config = dict(
    d_shared_expert=0,
    router_score='sigmoid',
    routed_scale=1.0,
    lr_router=0.00102,
    norm_eps=1e-05,
    batch_tokens=131072,
    train_tokens=701400000,
    dataset='wikipedia_en',
)
Below are experts of layer 4 (counted from 0) of a mixture-of-experts language model. Rows are named router (the router's row for the expert), gate (a neuron's input weights, with its number), up (a neuron's input weights, with its number) and show model dimensions 0-127. Each number is 128 + 24 x the weight over its row's rms, rounded and kept within 0 to 255. Numbers have three digits each.
After each expert's rows: "mostly gets" lists some tokens that are sent to it at least half of the time; "gets" lists some tokens that make up at least twice as much of what it gets as of all text. This comes from a sample of Wikipedia text that the model never trained on. Tokens count by the router's weight.

# expert 88
router:135129115167143215147130152145120134123127159125159081126149136151123151166045121111114128147129108163083135143166142102115113121153153105149131120150128149122102096102106127125150117124168160119140141134106120134121120173147103099127139172093152117131146058128161107117102152128121109119135123113094158139139124144069113120135144142097130138101149123175109150146116115104111121128108
gate0:107142091148122143104085133105107141098104099137099122135127144143133152143119133130153157111135153099127154116144086100140084116135134100119155141135107118169126114133073168122100112118116127126137142133102157128147167073117156173159132105178137076119122142135135121095142180132120169134157092096119115114188083100085151131140102156145133167124146120171114155114118146117147148123116
up0:131125160140141113081130134106145147119128126168150148142124100118149090177148150113177092150143051138149104114136165115133127153116142133163167160167161123106162119127150124133173146171145129115157149103121164146090100085120149150144120136164121128137130130089108156140167133142106103139178128128138123132111122094129124128104184128128126150111161119145093128104121128100105132147174
gate1:077134169120119177134116150126108118137134130096106154136178117126121174127116187170113091047125153120109099136127152118142153120133118081108109139180132099126112105092097117138153140118140109140143114150148117099143094110151116138152147150106103148123157108118138123146139125115150135136085115079133106146139151128084096112142111113133121124150120127143152146171128158124146148195113
up1:122149174178116112124129090169129080129111104117147116070155106117177150126142143176122135121146109122118179127142119120129140131171138167112128114142127151099105143117118142172101158154133139179078127139098125105159090119129132193134156111126131162121133143104098122120127134142122119127103107116136090145130113107149135101113140156107136143147113116128151100088085154090182128111150
gate2:139106144115089118120139123147136144121096130136107127133118138135135121128123128137149085136092097112134149140149143111094136148116063127181089140138109100103172100124113138155115121127153127107110125124125078125090093154108088102142128138161141124105155094134169157124174080130109158126125117122152085121138142114127156138154141172160153143122082093109154114115115088189107171096095
up2:084177160131117120102109091123178161140150109116116127125111118122183081168146106126142141149118144116112100149143098136115123131139093132134095134102112128166162142124139084122097120122136103139120099166158128122186118085144087154137141127136106108145128145178068126117126128093126078127169128119106150168149158119117131157144125161112157117117138109146108140112112151156140120084103
mostly gets: " a", " is", " be", " A", " have", " are"
gets: " a", "\n", " was", " is", " A", " be"

# expert 73
router:151136145178151163110118143161146125086106133124134099156183131140117155152100122084113142140118092105111111136170124080122098126182155109143116108139138162130106098082119189127150130133165146151140171136141123126143160126138116133110144131102143131132122086124147114134130150112111105138149132077078121154137146146125135092120125184122124120115122073135140163135069112122101123139108
gate0:135134146119151113089084159115092130107145091127116111143117128110098125118106122115157138117132171136088126126143101144147100071162141128114135107144124113169138102127106154099065123116158122115167141183090131115125153093132181130129148135172141102135123103148145123124146164153097142122153110084128110110193086110098176117139099163103103149128127108125143151146109131117136136141097
up0:113123160140164103091151147128173153111139121167142142144111091126134117158124141108131101124108127114131139112151135156128121155116102128154169165130136144051141140134112161153175118175134122118148121078151156188104113099135162136099121133134096119129086099123118092141139134154091119145140124120110133101099152124143123157126159161109180152084148144131099149103136102099103132154168
gate1:083141161083106188109126122152156115145121110083091145122151114148084184121108175120147097063105159131129081096143138109156137110159150074100124124150101110111108135117108136158138137112147124146175104171129135126131113085135135103117128144121132146094149129145130131107148117124149118117120118114128106095122140107089106146114104119096098122113149134138141169162167132135148158136106
up1:159144181158130116153147112140124139105127099109166105061108131099132153146156150144125132119158121175114179140109113153115135160161126123133125096101117112143133133096115138125100158122153152165126115153128108094119086112124174182135134096124147128136136156123106137145117130146123131101093110115141077115137141151097132104130126162062136135141151121118141142091114120055141100101157
gate2:155107175121096113109125129138129153116118137179149124135114112130120142138094144062156089140107091106140159096139148131113127125117099109158093114150098142111125115129111132157151133116120141117132136119129135145089106110097083119142156127175145133127142102138150165165125120117112136130144135085162070110103102138142147114155142139153177169126120082128140111106107103185143186104085
up2:070153147136117077118122108159129191148132096122126121116094114131174087156120101109142153128097141127107118123157097146154146129093144125145078155132137132105124135132139141102072147145127144113094116164173118137146093105133123124156143140147095141117116141164088112100114139097112098121150157124115132138161129120095168165131125135114151122108099102139148118122122132123097126070062
mostly gets: "\n", "the", " a"
gets: "\n", " a", "the", " by", "op", " an"

# expert 15
router:112093100134155129105163138132097139111108161111141125160132146144072147125117161141167086167110114121091108136186182081128091083180128104089091127083160154119125112111122128140126118115122113143169173156129153085117120133128105133134156140093128144153135115122130124134121150123146144115116147127100118077147145134129172116098155163099145140094133109159118136127133161125130149154147
gate0:119111141132162174079104147104140118101115121136114139123147112085140141151101165121117122130136153112119125130134133106125130087206149094105146134156132140172122129126125115157112127132114115142166167156103106090087173146150143151147129181168129119118122163114140114116113151134154143123128129108151120128177095130110140146099095168138099153162145117127077144092110144120158166112077
up0:139151123119142129101148170131128136116115101163153120111136095097139117160130135152153099117127086154111118156140169132139118131097121148149153161138131121086152150156148155147141138156142130109159132074136145163107089100169112137118120116168151136157116144085120127149142147178094118152151106134108130119131124101123127119098196144120170165089164098125125103113118125111111153149206
gate1:114149147115112130140112097126110136128142128106105149106111107159106166112093137145202087048115135112097107134084133114141157100158106069125116109141139107141117125103093171112155110090166115174185116132133108121137099114146126123143139123110115137119134135106142135132129128092152136139087106108116144092094155121134131126140118141114129123114144155148118139189156125115173162159123
up1:139114167136078136158154074155107128104141088152134106101130111102148152115165149124077115100160098167145134122127140148159152149166103128151090099084144117113131120107131132157108125098111126157109129124127114124131085100109136171146157150125139168131110151122091137134110132162094127111088084124162091108096132118118107136101097159108120141146121103099126124115115122072140180117141
gate2:132102153096083147079139148139121139119086151150114123119148128143169178121132161132137099101108131071136156102108157158117117103114121140147087138088139155106150098129104121137105124158144108138106147127132115137090117118113073118151148113148142117138134116117132142105108083126115134133128126094147068078131116163143147147167157141116169152088103058137150138119116127156128143095118
up2:084130145126149143115133115142167125121115118140154109118101087114123116153136117139136199098130142100110108173141149165108126101111127140143127134100114131130130156101120127109090169157082135100103164159152128144140107141137092137135147111133131130173103095148077120115079114097131096155169150124117167164139123112108095182151106144108163119120151163140138150106091158116120108082122
mostly gets: "l", "e", " Country", "ee", "ie", " Party"
gets: "e", "l", " E", "al", "el", "ie"

# expert 17
router:144151164162153158097142106126106145075119114154114106105111167134103141135146119109098120134113115138129177150124163142136121168098154090090134083132121148131113121122181144096112116095140152111139147132141125095138122113174098135135122165129154113156120127137160167127164151133072130151126136126122119115113148093069127102109121105110084121105170102125134107148127093083154169109151
gate0:101118153116125146114127167113133115145118138106130120117137112137147159134118122086097108157162140131116145100138113119163125108178172099165150105184168160158127124151159148111116135120085126153171119151104149143142114095124159149169112139152140121138102136123138157095143199151102164098156099108144129116162110133110118161125143176123083141154132100140126112083097117101137162150139
up0:167146128144164105107178125140151134114097133177166138131121102115146115151109138106115121113135091130108130124141144130135133150120115147140103179145156102078122128166139129161143103155142141155150150080141170141091130102110134140141132124164105125166128149110109136168144117142077121119160116137134150129122113080115148150090172130079171156103132124091111083098108120109097144159170
gate1:094112158123116123123121114129149134164139139116120107114142094129088177116117135161168055064092129088100090128094112110150161141164094081110120120136127091088123118115150121140142131129107102155191155166124095117133109122117122107138151173129142164090150120102115135132154144139131160160136120100124105131102166118120106108118123124117138086141140164139164137157135121110117138141147
up1:112144193118105106155110072164119115112125074124123127094121105132151140126155141087110169135140129159105171155127141136146136140185134142132111108150137140121143130141105102143130127151162163161113116131117115079150056118119144164171147114110129164141148132120138149136110130141141156089151123125181078143130087147097134147120114150108127149116139092132114118099106141085148128153139
gate2:133117142112131117099107164121139138113115163160117118123126119091123170154141125121135134136104134087123142103129145148141102130150082110173103130062112115102131141134135119118107127131127129088138145141142145138073102163084110112137122112144146149120171138133146162194091090094097127131113160110134097112139140105142166140148131147157146170103125084135164153118115089134140171066109
up2:082107168105160111145146107130149171124124112127167113134130121114139130158132095147136157099116146086097099130121147136122133097115117146142115141088121152106150161131142106129081138162118151147080074129125105096161109083130128186131146105151092096146105135124085098115100129125108144112110122137134101138182126138114152146152106157127110137134085155133124121098116163140100109119060
mostly gets: " 25", " 22", " 23", " 2006", " 2009", " 27"
gets: " 19", "2", "1", "4", "5", "3"

# expert 3
router:139110161149146144164107130148114118099084100109172104127097133123063142124121108119101116144132135128086134112137108114078067126142136105090114137145140153124140127083107129116104149138117136102173135146127141173149137100125130138143145174136146077156102125107136105102126147110141136147129141098111131143166160178136101154122151149103130150160141091116110114179126082093109142166101
gate0:129091119126146141113122166113138134164147114122139124173136162150125106150111156102103088126131148108135133148139144091158121107174173129131172090155154128124153106115124155118100117113113107125156130130100116121138137075114153138157110159174128113150099132136148156104140188162104146101171116102142111138117100153089151156114103157061082153129165120144094108119107131142112125161125
up0:159135132152159116117193148145119105108122157162157117155135090126141119151104133091122164106101090113116108135161159121112125176105127123164137145149132125094168158168120107163119110148142134158178115091100165136090133089147151109149135128150129125145118142108124129164127158147093131112129124107132119121102145074110111141119138162066160148102104149114116096093100126108111160147148
gate1:083124152097155147110113092103149107132128177087122132119138092135191171137113152160138079080117141116120093106134133111150161140127095089146100111129137082103125110124136134142170101115082109125162137175126133142134086101131131139131151156136139146119141148130122152126146116100119153121095139095136105134095155110093093143151093089124127087148138166132150130159150138105157156150122
up1:122139178162094109146143074170084108103100079160102137093115098147116164104126138128095129114145132161118166149132161132152175141148133130131126081131133146114155125143112130170097138132134161156112092147127096089146056109115121168116151121128117167122138142110122103130088144138142161119122116127170088110127106140087117166102141161133129140114129126122099122115110113099149127109121
gate2:117129149099134119082119123108116117142117159161113150128109132127100146149111152153150108124078105083117146093141144123110129140117104133164112123099082132172097136129090137163147094120136108093128161146180127137122099148098108117135145155135151123154153138141155131148112058119096134112127134095142097106096161135135179126109156144149137166118087086110137107119116114168150170078121
up2:104120168118139125173133098102135182142132113140138130120140093115152085143136105098124137126133144129121115179164149122114136153108154137152108147119152147097155165093120120121101143124136147100093077115146142130154112145106115172128114127138102135184101169164096107105102164109147139118134159139145111163192156125118123144152102170139110151111112133131114123096086125160106107110075
mostly gets: " 2", "1", " 1", " 4", " 0", " 5"
gets: " 1", " 2", " 0", " 3", " 4", " 19"

# expert 79
router:096095160189144125153129139178082120137129136134139116143123129156144104211103096126135074144109110094091105107168112109130109150149086117080118102092116133114139083142128110119146110140124161152141149123117148160132116118161093122180136122099169113151100124105141133137139159096094138137131124115150138132126116106086145101153154164114158105136109110116137140138136162143140147138134
gate0:115119141109161111158095168102098099144100108140087132150148087157130164136113144107121086113069114140105137109141127119111121116166158115094180100148106107112122147116116136138078154135105115152146126126096123114157144103135133105144144135142130106125101139118140074085115163148128166118171061067135141119150118142101143139124125162140122123167145106148114123108116145121132153106083
up0:122148158125160079115149144151128121115089080122183153110130107108135065178139126098144129121126108114144112135123175156119122137119106138148128157156131144097131137135141121169147134176110144136174124087096127148108103094130134147103095108177106104132093160111100152148146106170104155137160130130108131120109155103086131118114149151084127116140124110120130080077107104122121101129130
gate1:127142163130126194143120143130148116145175122103134138095147125137128170132151130143138099046130158094109072157098116116131134099156094088101117117160144082113136142131131116133121114113129112108154149146143076151136104137146139096156150135129129173133156116127148113139117124131185145108081114058129129125110105123125104098142116141132117114149121134127144117116123131119129178184135
up1:110132153161118104143125068173100092108114077160110111086145106117150125117135143105096088128169134139136148123126119106143140110174152137096097100103135131142123116103124115129102133141120136165141126167169124096124109134089149169141139113147110179118127153138112139129132109169150151122093102103193105121110124086123120136140137139119139153128126077104111103133115104066164125154135
gate2:125087162136104131135136135126142126133123143190124140139113098110151123129122158106176091122066104134130133105140105172098105118149060144157147123115109147125139113122129096167118132105130115123132148119160120175143133152113084118125119143174146144121115161110139149143093118136122141106136153124134077081157164149125120132156136157176150171134122114123133145142111104176150179132082
up2:126113127143114135152091120163151140123112095144110121137111072107162116149131126073128157127118117096124119105143116108130094150102133145154107169106152132086149167112111121102098114140085152130061116159143125130153110139139124113135148119124149121122126115156058131099150144076139148148144176145138160128154130117111137169101135168110136113094116155130176114119104179135120127082112
mostly gets: ",", "),", " between", " include", " of", " by"
gets: ",", " of", " by", " and", "),", " between"

# expert 55
router:143088124110118169129109118125132152160121121107123110155114138117139109117095089134123092172095135120117145127124139070104086134145144124094119110098115136126108107097165169090123126144149122125141133158139169130164173147146099125143165116136159131104127100091127099135068174071124158144132139095096121137136162147095145119118173135105146143108183109146123147150105109106155129144159
gate0:120117139144159130077107123121118159152127100107094126124162169081118108137125132118139116105133098160128141138149129131135106087169144111114168107146128114140115126116103161140085126124125141124172125133082112122131183118148170154156137152186141107137104116116115087068131189136122144137166126126112125122139085134069154123119123145173114136140142103090128139113139130092130117149076
up0:140118133121158110064158133171128092114093110155154140157109092134162100146124152133137116121092104099118128138146178139108127139109166127135146148147138119105175136135145138143174123144123132129140135081137139147086112097141152138135148122136146149115121123111085107116190107146124099128160143151135140120111126059133143137088149152101159128113138121109124136076075099096099160158151
gate1:103114134138128179144118101112110146134131154065135134114153086142110123122141134156130053067112160109089100129096127157159153091143100118124115133127139080091140129092133145139133108098154126143199155167131130146107112110120071125161150118143128152119126122104121132129120120131150135131111102121152128097123191123100151097140092113116126147134127137105125130174155141146141154149132
up1:139158164140100124157142109162110104134108064113136145089119104131135114124154121091122173133121088139106138116111159102146167110199136135154091108125114120121121134101104150148088104092132148141156136136141114088145089100121160183132141129107109157147151163141131124115109115146143149110142079111138082106091114130114105150139117108094126152110163136121158124125104137065132139107131
gate2:140100135099128162103147136118131131146110140137094116149137124170124115128151115101129093141111131108146151110128091136117117121081036137183115126075104131130112111119111127139083123162109128128095122141127138152110144189131089117120121139131129124131137121141164112131133095100091164154119121095163067099105182143133137133139133110164136151109110095129124152104081114170116155123122
up2:091143162088147127150126089132149145148103105161126120145129087096151084146136116125124154112152116116117105135141132111118133097113133106125109128104131184119100167132116112102112131175116129118086081159119130106144099101123140163122124079120084095149145128184105147114085170092118117187106139114144110136134146149137136158112125174089132144120079147104137118094129149114099122121099
mostly gets: "y", "b", "ab", "g", "my", " Ab"
gets: "y", "b", "g", "ab", "j", "ry"

# expert 18
router:116099143139153116110149144127101165104110153148182069148146183127117117126073129146099086147101124130101129103158141058126119125131135114138114111091138126111128115100122140140140165124114133131151176127119139106152168133116145100166161139109166131137112095159124127104098155094114167169111175127099108102178138145134142149142157141157150110112118096109129142135131145110105129149161
gate0:109119144150146145082106179089134156125103110133107143131155131120145120132126127107123109103111150130099157136120145124180111124172120101115134147133114153158088118089131135122085102124150130122168161159082127116130182141166152134161137172162134106122114113105131087134136190149100170130157099122108115138142098115097149133084098123126129149179156106121116134117133149126132151106072
up0:148126126106176100103157165146150131099111128166140150115118083123143120153145170138151096123091101144108126154150162167124134120103122141159145166146130132123133151141140147161140143125129116123175158089155168156097102105157135167118132124164148127150122141087122115138166124188107106143119103128097135094121145089136141147122166131077164172109148127138119109122105104099105146151171
gate1:062145118109129182154116160143128143160134153088108103102121144143099161115113132188157106094112146099103106118105122123134143155154103096104113154101129123112135155130116145153146146101126119131178123150123099098127119108126111142128145156130114116121121121092119154121163134136136130155089143084149133103124122110090103147139092094154106124132151141108146168198116121171126175170146
up1:117165147151100137176138124161109109097127104145141109090118083076129142123139159129099142126141105183086164121095107099148137090167160169150081108133131155145136126129102145162123129145117136132147126150125111111146102121127140202123149143107150143119136125129115115104133099150138155118144123122165106118120122123147114155111113096115151154114089101131149099093111130076172154171153
gate2:121125141122081098130130158143142139130071140152137129135130123157169135121136113145132070129083097117119168113137143138113130135111113143135101123084126137095160114113118133156092156152128091122103154112134106139107086138142126126141137100161142074147155125167164135143135093104096155147131157153158097079119129144134119133096154152157152160109116074089154138123129115190114169146120
up2:108156132123133122135126141116153113118104101130143150127094098109147111141150104126126140122115086091074112158133116106122148117134127139129096141110127176102131185110122113099114118166111160070075123136141136134138104138131146181125149094136113111149104144153068122142075123107099079126155145109119098165134111120110112164140134155127126148139125132123147094080108130130072121092076
mostly gets: "el", " B", "l", " Al", " Li", " b"
gets: "l", "b", "el", " B", "f", " F"

# expert 82
router:113121113164131135169118161133104180145087160158120119158151180121130145125137129111155099126110094132118124114189148081106125118134138101128122137174130139087117130103161138151119139147143119115153154143104120139155158158124129111137157156120124124138107085109149098106099148120096155144124158079117093106162132139114172147094157148112182154149171108089085152134147142101130130116140
gate0:084078121138112129089096140081156124103132131120104152151088141143143169114124123109126152095105169149075155174126132108178134132167141109115154129156111132134118100111131116136092130125108137124184134117099124136149181108135130139159140143152107098128115143101137111122116169152144154115153129126142120116216107133119155098117114141096127147146159095089111121122116148103119140129091
up0:131133081137174089108153139151144159102101140174154089084135078113131110185122144130136073106115123111141110125137169165129130158138131142142131129165155147111116119141146147166170115139141145091167157116124154152102093106143157163119124136164122117143108123104130121138147117164112116145135115134110127113110121073145147128123139147081181171120123122137120103077134094106144150134141
gate1:108116147110116162132128148099138107134137122108102106137155105141129148115126145156139093067094146101092064119107135113146149128157116111126125149140158134082162125133112133131141157103129142135146148154143094128150091110119103108163131133083089136135164137088114140113162140098132176136100096087131115127133138104124104120134085122116099109101150179111113172191118133143155125163173
up1:159137154158068092166140083151112119160127088133148105079177115093156122171124169156098135115140119150119146156132134141159184127191134166129129109115134134111130111163102153149099137129098124154143143140104114118137088117141139176131144154131117130128127136117099135116083107146117156126126103114157104113125126159141116116104144132080083133137143105123132109110116110077158142144123
gate2:123116155087077113133130103113103147128090128143108096119143120143165160159113120130145107142109072095113139122114110170119092143129100125152110110090097128122146103089133142152075124150155132122094126129120147126102103172112130108135119161135160153170162141146129150128103107138107162144106136141152110097089168100138166114131158138144146147097100098088128149127144124199126155103099
up2:095132159127106145152128109123134127152131045121156140141108092114171095158107096115116149119125082090077152149113140114137113139106108129132113122115113156114125144118149108106075144129098185094077087133125092116145094136131100162104126124120098127159110121136109114136095159089136113114168127106133104126168152115133147144123151130146149158111103147158107106135106135138150125097079
mostly gets: "d", "h", "t", " d", " h", "et"
gets: "d", "t", "h", "et", "th", "f"

# expert 37
router:163126128148136134128121096142134150134090135166121088172136086151104134125141094107133148143119076117111082151182167107106137087139128119104090137110140123118093093121132137094113116135150113129142125125168115158163105155150104118142166158094108147164068119106138124099096184111105133133109127102113112087144133145107127152107177117124150145131122140130084141150100133129139174153117
gate0:137112179149125113076109128089147129153121093122091123135151136118130133158131129123132122133109143134118127136126120126138107113181150105112157100159100125160104104162130113106060124121128132141198156154097128127107161114119138152150130147153112092150111128115158156131134205127134142094139112073150152140187113129081158104106113162138117148111143106128099107133137133097151131151109
up0:117139118120180080079165108123160149122130091150170124121123075112154130149130135138106105110124098112102125127145178133124126144138131116151125146162140154086131133143140166167151151146118133091144119073150155161099104106158152149116142129143109138159120115109108102149168141162114122128160128126133100122128124117158125144138158157087180165108124120078109112098107081142102163106120
gate1:096127157112095141123126125125152116148146133080103143144126097134105193114099127140148105053083144109090101125138092115149161104149120083126113100143121081095116118131081150140159116147142099125178147152131086127123092074140092112156130121103129168136124131127132160139126115114140142137073112120128122094110158081094103131145124097110144116108121129143115125143110138132151128149117
up1:121134170148099134157162101152101102135134107130132120140135139107133114153150135144168145120126101101147129160123137149191161112179127144128114103095133125106165099136108131182124124119145148129108129155134113111109098137112159178127173108142136184132128128139114092141114112137133156110097109110166049122139115133105105155155126136086108126133156082119130114121110125074163165151148
gate2:142096129110099121081151145128126133144077156190108105135149126163134132117158125123125094098074120097139118107133123152113114133127058158131115115121094107091115111132121154125104139141148123079117130121152105144097118133137069115141139119153143130140156135124146124121070104121118133171132129120171067097115163133140135108121148152161153160137117064150123118106109120167110135136118
up2:094155155113127138150122120134179145124100104108129164175126094128142130150153107114151161092125157096098136124161138117167114136133140141137110150101126157085139148106129138113073143141126151094105114137149113123118125136148105149140155107149096133163105144168056120128088128094125129111149142114160143146182135123129108197127115142133136119129086139115135130136097137123092115073079
mostly gets: "an", " Man", "gan", "am", "ong", "man"
gets: "an", "et", "on", "man", "t", "am"

# expert 52
router:123122136131140170122074107129121167156114113104140096136110146140138129117107101154157109213114079128107116116146164089131062113157175098122121108113081146101119093099159161092116108112161104147153137157114147128146119141148121142109177116071138088108138143134142112136106139101132123143123135115104131116135135161111128126125178110102133137119154122151124146132103099087127142140141
gate0:130107122133127122070108140128095164125141110134110115100130155119131122137136158126142111113148117139099123133128096141175117057180130103127169120152115140175110105102128131132100133140119148134185121161092134099134169103158149158154127181171153106159133107148164132105140172128130148124155127072133126127143120120091177109131123124140070135156149086112107123119107129121146113149120
up0:140141108138145123095161137145140142109139105171114165137141106123129057145117154103134127123115094140141084155141139168090108135135106144135120164135123158097169150143166127163161133165106128125161096091140132105110094108164134153126132108149146137110108093089127106125186125169109103133154150133104125110118169084123111143144169176107136143099149121113110098098109094120106127152150
gate1:142146165110133201142093114119150102148163137083113128115133081136111150120116159163144069068123130103082116097117134108136138130163120094124109146159138125121116134136121130139143152117111115116168119148161109142110088093149117147148150136114075157117141138152156151139147135147135156118090083082162117104098124109102138111141124144107147129131136140148139122165129142116147177175141
up1:122170193142069092188159084160135096157117112154144129116153089121127094132151123143127130115144127160128157123137133117159156112187137144107098107090093107158128135109116119169117153109136119170147126155132098104139101135127120177135160144146158175144138138145122108149117146144125176115133109107163083120139140126104141123153120138102126138113150099127127110144103111095152129145158
gate2:134117144086077143112151108157156115110104162131118124130147122146154154144129125112120097111119146093105134176147147142096105126111110124164102096061122116124115144134111121139119139153120146063125140105147129158098122176106093135110108114130148120111138141116121143103089112148151162134111123116175037132104149157158116119167161138117152153140118099135127136149113088159102162113118
up2:101110106124114096126120118162182112098118080172127123131128093088152125168157067141150127091114156132110132148139128105136130119151136129131122099116138135092127131141131101088085132133114130111094114132167178111171127122115126138109133159144106133141124144150124139102104160126106099163137140108138096149185160092080115155147110166117132116123117127104147141119067153141102136095080
mostly gets: "y", "ry", "my", "ay", "ney", "ary"
gets: "y", "ly", "ry", "ary", "z", "le"

# expert 92
router:128121139164125163130126165139067162116119125158170142170130112160135114152115139133097087156133083092121079130139116113122078160151113136101120144134095161108132079122149137135080162115133117140144128137126126153143137147144112143130131109102165074154122088146131118094096160105135129134109131129124111127138140093077170131168131192094148108153129135108135134136120122151124158114093
gate0:104107130127142150089093183114144124136113096140108097128140125128136153151134134096150129128108136118111158145153112106129112139173141082097161116150121157166125096118088118160083121117141136127177088129111122125122141115149145144143137154174125115132072146148101124111143210135132201119134093111128135145171108152127135157149143148125119139159140092154126129100143162109158124141099
up0:125130148120191076104186121160134116127078084128114135112104086110117083142119150122181124132137109131128102129151173142135122117098136128120136152144146146095138121164139131169156126191147166135164109103140162167106089083128144141130115117170112121143123124098104124156164129155101136148135145144115164111132129101130126131130150122094134129110147119094136111084134083131106141114152
gate1:101132162118118156142149128113105118179167139087141111145148094150105174119073189152145093060121138118095098148133111113149132133162108091076138150139115104120118125126116131143146109102124123130171134168155134128144091135138115139163151141075129158128147115127106114119151099130158158132110109077149099149117145114142127100141116101128144126122126163119155132142140147158145173165143
up1:139149184126100128168114077163088110099125090124107113092150114119162138131143145127112137116177101150127174132117123118126157127161136132105097071114109128115127153109110130127111143114153150173104106123108122073139129114123188157150165128124133135140128127155099159128114105145154153118115126094177079129103105169124131126135149144112141151104153121142124128093089124089144137130183
gate2:131094165089089141127142131091115148128091145179104123112113097134138166133096146100126103117077093112129137107151117150128098118099081153134108150111101151107115125134161132136076120164085077113084146141160122164140101146090104100107135127128139121140143158129109150130133087114102108107120117142139091076115144137123154113134159152131136145118129082126130141126091156171120158108159
up2:112112137113090131131082121167166144130107075131177108140115086115162111158154089121129148115132106109089109150124103131099109122127144134153136156118144164062159171094118098107061130127102121127075138135139130153149131142143096171151136116133104105132113153153082123116092140103133136123138146120128122106168165113102137152130135151109143139141120138145163081094111135142111115119097
mostly gets: ",", " he", " He", " who", " but", " She"
gets: ",", " and", " he", " He", " that", " which"

# expert 14
router:117116120132150150152130101147103129138104136129180102122138134120100126191106162103099085117126122106105118159150187075114125131133143133080104134121079172094127111109089140082169127152123093153175103143124161153147142123144093144106182127127141095110153155142146100098104150105140141125152132148093110147134158139125160120132143136128138144113137108134135178109105109128090134128114
gate0:117092119128156148102097121111133137138124106175105123114133139130121146142101144099144107114157122123120110151168117108149116102170135144136182134161117137163120136138128133127102099102108134135166142131082132100098163111157127153162127175168137100148111141133139122114175181151117151078142083093125170125163112140086153153092141147105105169148157135130115151097127150110135173126087
up0:109140162099174092076147109120124128129141122154140148146128091122134078130114140116125113115120090136117114146170174133118133152102145098157141164090131135046157130156131134129141121151104135125147121101110143139099113087142141160133131141163168110153116104137136139177165139129144154128131124121103128106113117075125123168113184168106170132098136129086100113109113101107126127136154
gate1:098119163110107145173131135144165136174115135082127117121129117143120157119111167135123112060119130122144103102097135105146133121162119073064096119134133101119144102111098130105141160117121126162177122119125105140134119098123130096127139136129105179102161146086166122141116131115170132110094101112135118078115159099126124153102089105093121120112152126122126127183133151137150157153137
up1:114128181192101108148133096166102135134103075142129099084153113142132120135189166145097151121152103167127142152117144153174143097185101156116111102115125104156133128129121127138107124152138096162113126146127107102138086106153153174129160127131135148147140138109127120152085125166110128124175139101155123143104114122099130117131121131104105134116144083115100111114113123101170127157126
gate2:113125165105074129130131128141140161119121163141138122135158140134125141131147115103132063134083103095141162131143140110123108126142085128167102138074121108106120108103097117139114124149156116116097143141131117175100094170108097098107128142174142129134144145129110169153115074107110146108129142111132092093101155134143151128172123133153163163135101067107145127117100122171129159130099
up2:081126142124120122155101142163176138112116111170121130158110102149157089195127134113128155125107139121076118104141182139117107137149138136145112118096139116114141147100144085147092149131089093104098124124167124140122108106154089138141124143114123122141147117141096119143139149126092096119157147126140139150159158082109111151129120124130121122143106137132111141114063184123107138064090
mostly gets: " de", "ce", "ho", "me", "ge", " Me"
gets: "ce", " de", "ve", "me", "ge", "ho"

# expert 24
router:104120125137144140134080075144123165088065103137138138139154109128133123128136129145123095150127100141108143106178154102108121098179128150136117157136114140123118065093143179135119130115108126141145144162147107168143166125159116097167180146108131099131113130109137109108096141110134132132153153114097109144140116136120128121081171148127158091079158094086096141131118117125142111139109
gate0:091141114136110131098103143110117154145132107145112143144125151119140113166138125109155097142139137143096171152152123110145111101203164104124161129168119120140123123124136147144093126103088166129169123148071115122144151148137156119160142166198103082132120153142151111100142173141130163106188118106129127140155123160102148120094133142141099170138143112100118109108130114090129136123120
up0:139156122111175106094156145119165141087096103159131164160126092131146103155149147109124122102116119122145138129180159159141092128096131117145140169138135153078117131134164146145150145130123158118156135104168172159128139102141133137106133133157127136169109094123081091156136141152135078107154124121146130093116122083122150150114160135076162121121145103111113137077118113099120152103132
gate1:116126130124106173160128120137129110142121109105104147120137091159128159139121141166122088040087137151100097105119104103150173136141114099111117098164147090130142092108129126133147142144125108112172145130158108136124108040115133112151149130108127148116147098112100156102128110106150159116123125065163095114124145106099118124135125106130149135095123137123135148169128108115148148157144
up1:106149170151088142174139091145101111144143111124150114096138114072130120143145135125128190137140091133132134151107141143123117119164136151131118108111126119122148123132109126147113159130141145157160134143138120077123116120129158181145161144146131154131154162102102110157112096135111145130105103090170061135168111128088107129136118175114100130110116080110120122073119121082162130113156
gate2:110112165083087101121127090095096157155109154174096130155132130147166118130126141120138064108112116096131123112145115135098110136127089161152098115122117102087121085107112132155133130134117112120098144125127137136085105126109113139136144140142140102138141112135150145137132106112154150174127095096166108082126141157127145120152148164143169173116113068105140146139107100186110149096127
up2:107141111117134122116087104124162137101132075114146107121133114113158076154113120101090170124126129116099126150121110135159104130140125093177140120120113178090126140122165127105066136139101147117100096157156141125157123110101137165156131121147110127162123122164077076103116167090133105136128141126136112148156158113157108173143143173102153161112117136154126131127129129113108139120074
mostly gets: "ut", "ot", "gi", "mp", " game", "ep"
gets: "ad", "ic", "ot", "at", "ut", "mp"